config = dict(
    d_model=160,
    n_experts=16,
    experts_per_token=1,
    activation='squared_relu',
    balance_bias=True,
    lr_router=0.000377,
    norm='rmsnorm',
    norm_eps=1e-05,
    optimizer='soap_variant',
    lr=0.00541,
    train_tokens=590600000,
    steps=3998,
    dataset='wikipedia_en',
)
Below are experts of layer 7 (counted from 0) of a mixture-of-experts language model. Rows are named router (the router's row for the expert) and show model dimensions 0-159. Each number is 500 + 50 x the weight over its row's rms, rounded and kept within 0 to 999. Numbers have three digits each.
After each expert's rows: a language model's description of what the expert responds to. This comes from a sample of Wikipedia text that the model never trained on.

# expert 15
router:495453471428444494502467468543467440495472444448530504474452527579512592570556540472521474622495460489492565389459532515545476477397547527474464447547388444527514479547519525502474542466472401641515554382465483510537545455508525482645555400479528499565499462567494539561464472525498446476502450495448546474528499488452467515535441594437551542469547556530511487456456471459493518453469536507417581496590426489526542573574541511516431623440512461395530467544518539427479509538470489
Sentence-ending periods, table pipes and list dashes that precede a new sentence or a person's name, and common first names like Eric, Robert.

# expert 11
router:535532495502479561491456491456402459580401440527557515484413439472563661521538480549461523448542478416521555528542469533520528555476472503487514434527526467495566459467439441463502490490435421537560483579495467429507480576472536511524447524548515421512492418503532503539560398518542604484405470581571409614495473498588547504560458457519443417540440476393581502478571461447490550526614547465471528531473500440493515450520505431492528553431474481491579526512502555539526453508543426
Colons after field labels in infobox and taxonomy lists, plus table pipes, such as Clade:, BRENDA:, IMO number:, Born:.

# expert 5
router:536431563590505464535606516528543431575506453510444520566559409496502535519455465541430536460439572553547474549497428473548522453604462466496517457455557584486477562415467478562536483490430385458467471497513539523529491505467507511420497512426434478545490478425500432470491470572494533451497501556489506413570472558470520384477544414540483431488479557498467404530488530473536435502576528526542402485548609553469468443431520482507578450538459445498437538584580537394508514488569431
Digits, en dashes in year ranges and opening brackets before converted units in tables, such as 1924–1976, (211 km, 1,306.

# expert 6
router:454528537556519483525499597552547552472464504409520501540538445575525554555502466428482501467455432520535516532556491465507540454415419459556537575476562514426516479594514521499513452456594491560527507487452576578422549549436583564560432529499530501531487524525534532482508575495515556570506459380459524556463494545592535459473505487430438513399466467475584518484588540524484518584499496569570588518621421538464473556463506558539494463558517570387434538450452592484519487535417502
Opening one- or two-letter consonant fragments of lowercase English words after the or a, like fl-int, t-umor, p, st, qu.

# expert 7
router:462475501530499611528451476489540536517510497454452455545459586578413484603451526501554554536539494439480491466439458532453588493407466498526480524485475572451527501466494454492600599527581569407455504492470521535529436449452483536497519506439509492482566604525421478494508461479475494477517565397467426455498544571507428515454525466382480503505490545544462493520432401561543571463511499505391515501530363510565419614467558557506560535433524492562581475394505512434538520518478473
Capital initials, the periods after them and apostrophes inside names, such as D'Hoore, D'Arcy, R. A. Schmid, H. binoei.

# expert 14
router:500510431486510451466593595489555423511411616550491480534534546454512501489471496533460518461539517537472489515551548492498448500440512578498480478483455531551567467499547579631530456571451481515485516576594447517435556573482527488617518517538485504465431564401506493457461596483406560454533531429487434443552471541566481519479471486434557454542500448412463579560436507471486451505494405560494429572480440464498530498505485513498577455481583490371576501448483527592516456484609517
Articles, possessives, numbers and ordinals opening a noun phrase, like a third spell, her official debut, two, this, each.

# expert 9
router:610431386435476470456493548541512511458472540366441495466481496619542444561448502586497440553506536491460471485455545501615554508563448466515468497430355545586491434574562538469473495499485445496547502512570559534527516557572489531565461513528473510467500532507504444480507511478457450472534425549453513619517476513524568430457504471523530535497543486478459536559557516435547554460548446419486432486535411490581502449563507430618512571419463437496459506512485522551466585570484546
Capitalized words inside names of institutions and places, such as University, States, County, Texas State, New York, National Guard.

# expert 0
router:539657549511582489568498484493482409525510573553482543512575477453599445395540494434553500486544442502503543575540426507544443558598537477447497572494480491575469488589572550461465454574517509567479437554405454461517485468552474537482549445413483535503527477493472546535466461455487562501570542444514541440484549468496595507556458495515476508539570385486549492480536556545453447514480494469434538472471535467511458496564438579425461566527536565560395442544452377492475475433519517
Middle or final pieces of longer words and abstract nouns, often before -ed/-ing/-s, like commem-ora-tion, prom-oti-ng, age, role.

# expert 12
router:462479408403524548513618556447463486445526599494532640439483562505450579452568521501523481584549542489546500505478546439414490440604446464502480411487498522553472624532528500555512451497531600498502475464554510493499399530544501459578455452467492523513536579529400474527572462499520414522544486551504397481506502541475472512450462539566533512419609479504470410460419472558492492440494531526506459477462550484491579515512510481446418530548552539560549418483474437536506551547414498
Inner syllables of Indian, Japanese, Greek and other foreign words and names, such as Karna-ta-ka, Ran-ji-t, Maastrich-ti-an.

# expert 1
router:497529499570488535446555457467482533461554508386392503453538507524401444507436433538511457529453496567507493534516595453471558427574437512529553529478554509610480493562463594494514577513472536424490519370549417501457555489498465484518550462440479432459489554552439496537554493551521448434499502569530527488424551462501506528596531636570542553534520507532482526457504465604517528404469453542508438440497444472592451571569524570551472517510524516531544497405445483469424591540490547
Middle and final pieces of surnames and place names, such as Bol-ling-er, Pil-king-ton, Walt-on, Port Cl-int-on.

# expert 10
router:560449485470530537477443393573562563562532478530516487486518553427536549415555450504455505434543507490514433466476538557578518561474541541538494509520527454562530472422522436519446533531427466523456632506539451502456549494584484541485466542572451433663446455453532508471497500444525492572477577447590522542429501530462484541446497452449606602475519539519558509461534493486499464438554436378518603486479533532447561589422508445531463582430449424472470509468488519467483577512492539
Table cell pipes, closing parentheses, colons and recent years in infoboxes, discographies and sports tables, like Released: 13 July 2017.

# expert 3
router:520541540513475460468511472533414502504531548478552520519508473484551401543460523536557554470530450457474382480556441522525463437433542460524551405578492412460528465522539494533461510481423533436459588522392477527490559584422584458423541476571508388503579466413568578444588533473513416487440514553543515471553605489439534463520443552501518453426527474526467482466487494511455433569437524463441529513480579517556563467457531556443525492523499539409556489444383461440542500410464480
Past participles and adjective endings after is/was/be in prose, such as used, known, perce-ived, ver-ified, caut-ious.

# expert 13
router:453491558502558487456506507556460540468582587578455406536518502549452604409515443477605477414437465537504521498481538490432483579526538506533441528534530432543432471440486503456470474542586514516483514408521600475578417476448462446460441541595534532544537460378549573556497515453570470461465514492526569533585465446473461524446543520414419477577510531538428533540486527410540540554453561493503551535491554444444504489494519450527473443521417440533438534530531453613533487524595492
Line breaks, paragraph breaks and = signs of section headings, with table padding spaces, such as ==Archaeology==, blank lines before new sections.

# expert 4
router:489500517409453445558464537464451522611546456500490457479461485504527401467384460511593452525491567449484476435570485438574469554492526489400495554489508446506463539529517440448489403464519455496488541488450514474410401430486465487445519542435562522510453493405514495452476596516502462494432492473622446526563471512475510526500483568454536563488494539518522497568433450473464410467461531537518591528487480519438548457425455418559582492470546626401488564573475539601534521487448414
Function words joining clauses or phrases, like to, of, in, before, during, until, that, plus list dashes in ship specification infoboxes.

# expert 2
router:485532488469474455462527443392523496519490596566492586499435457433560531460497543568445491576412598486507519517468516577489548426420596510478477530517566528469472550443529424437438477491512418586554508561523546592536491544504473488500488510430455509482532473509482582525530512387428554577479428406446431528511563577424499524428408496567458587528461538529517401521485465524482513516561528525486526484532561547510508502418465466534558460463461567555550533405452588400500483532504571
First short piece of a split word or name after a space or quote, often foreign names and titles, such as ju-ggling, Cy-priot, Bun-desliga.

# expert 8
router:483435494417439594570428439496503514520511418492498488534473557467590434530519512412462487480470544500534471441435393520542530461465393500497526415469529409475575433433521536513565570506545535453507491455473485462397454545528479464560539487578561481517480507502543541515465477452514393404480453500467537485405506565526478422494592448450594524516525535497510465554562575473491516397462455470464548407426497482573610487535531492508510499531563549547433419539525599424441472557455518
Commas and and following names, places or nouns in prose and lists, such as Laon, Guderian, and Congress before a clause.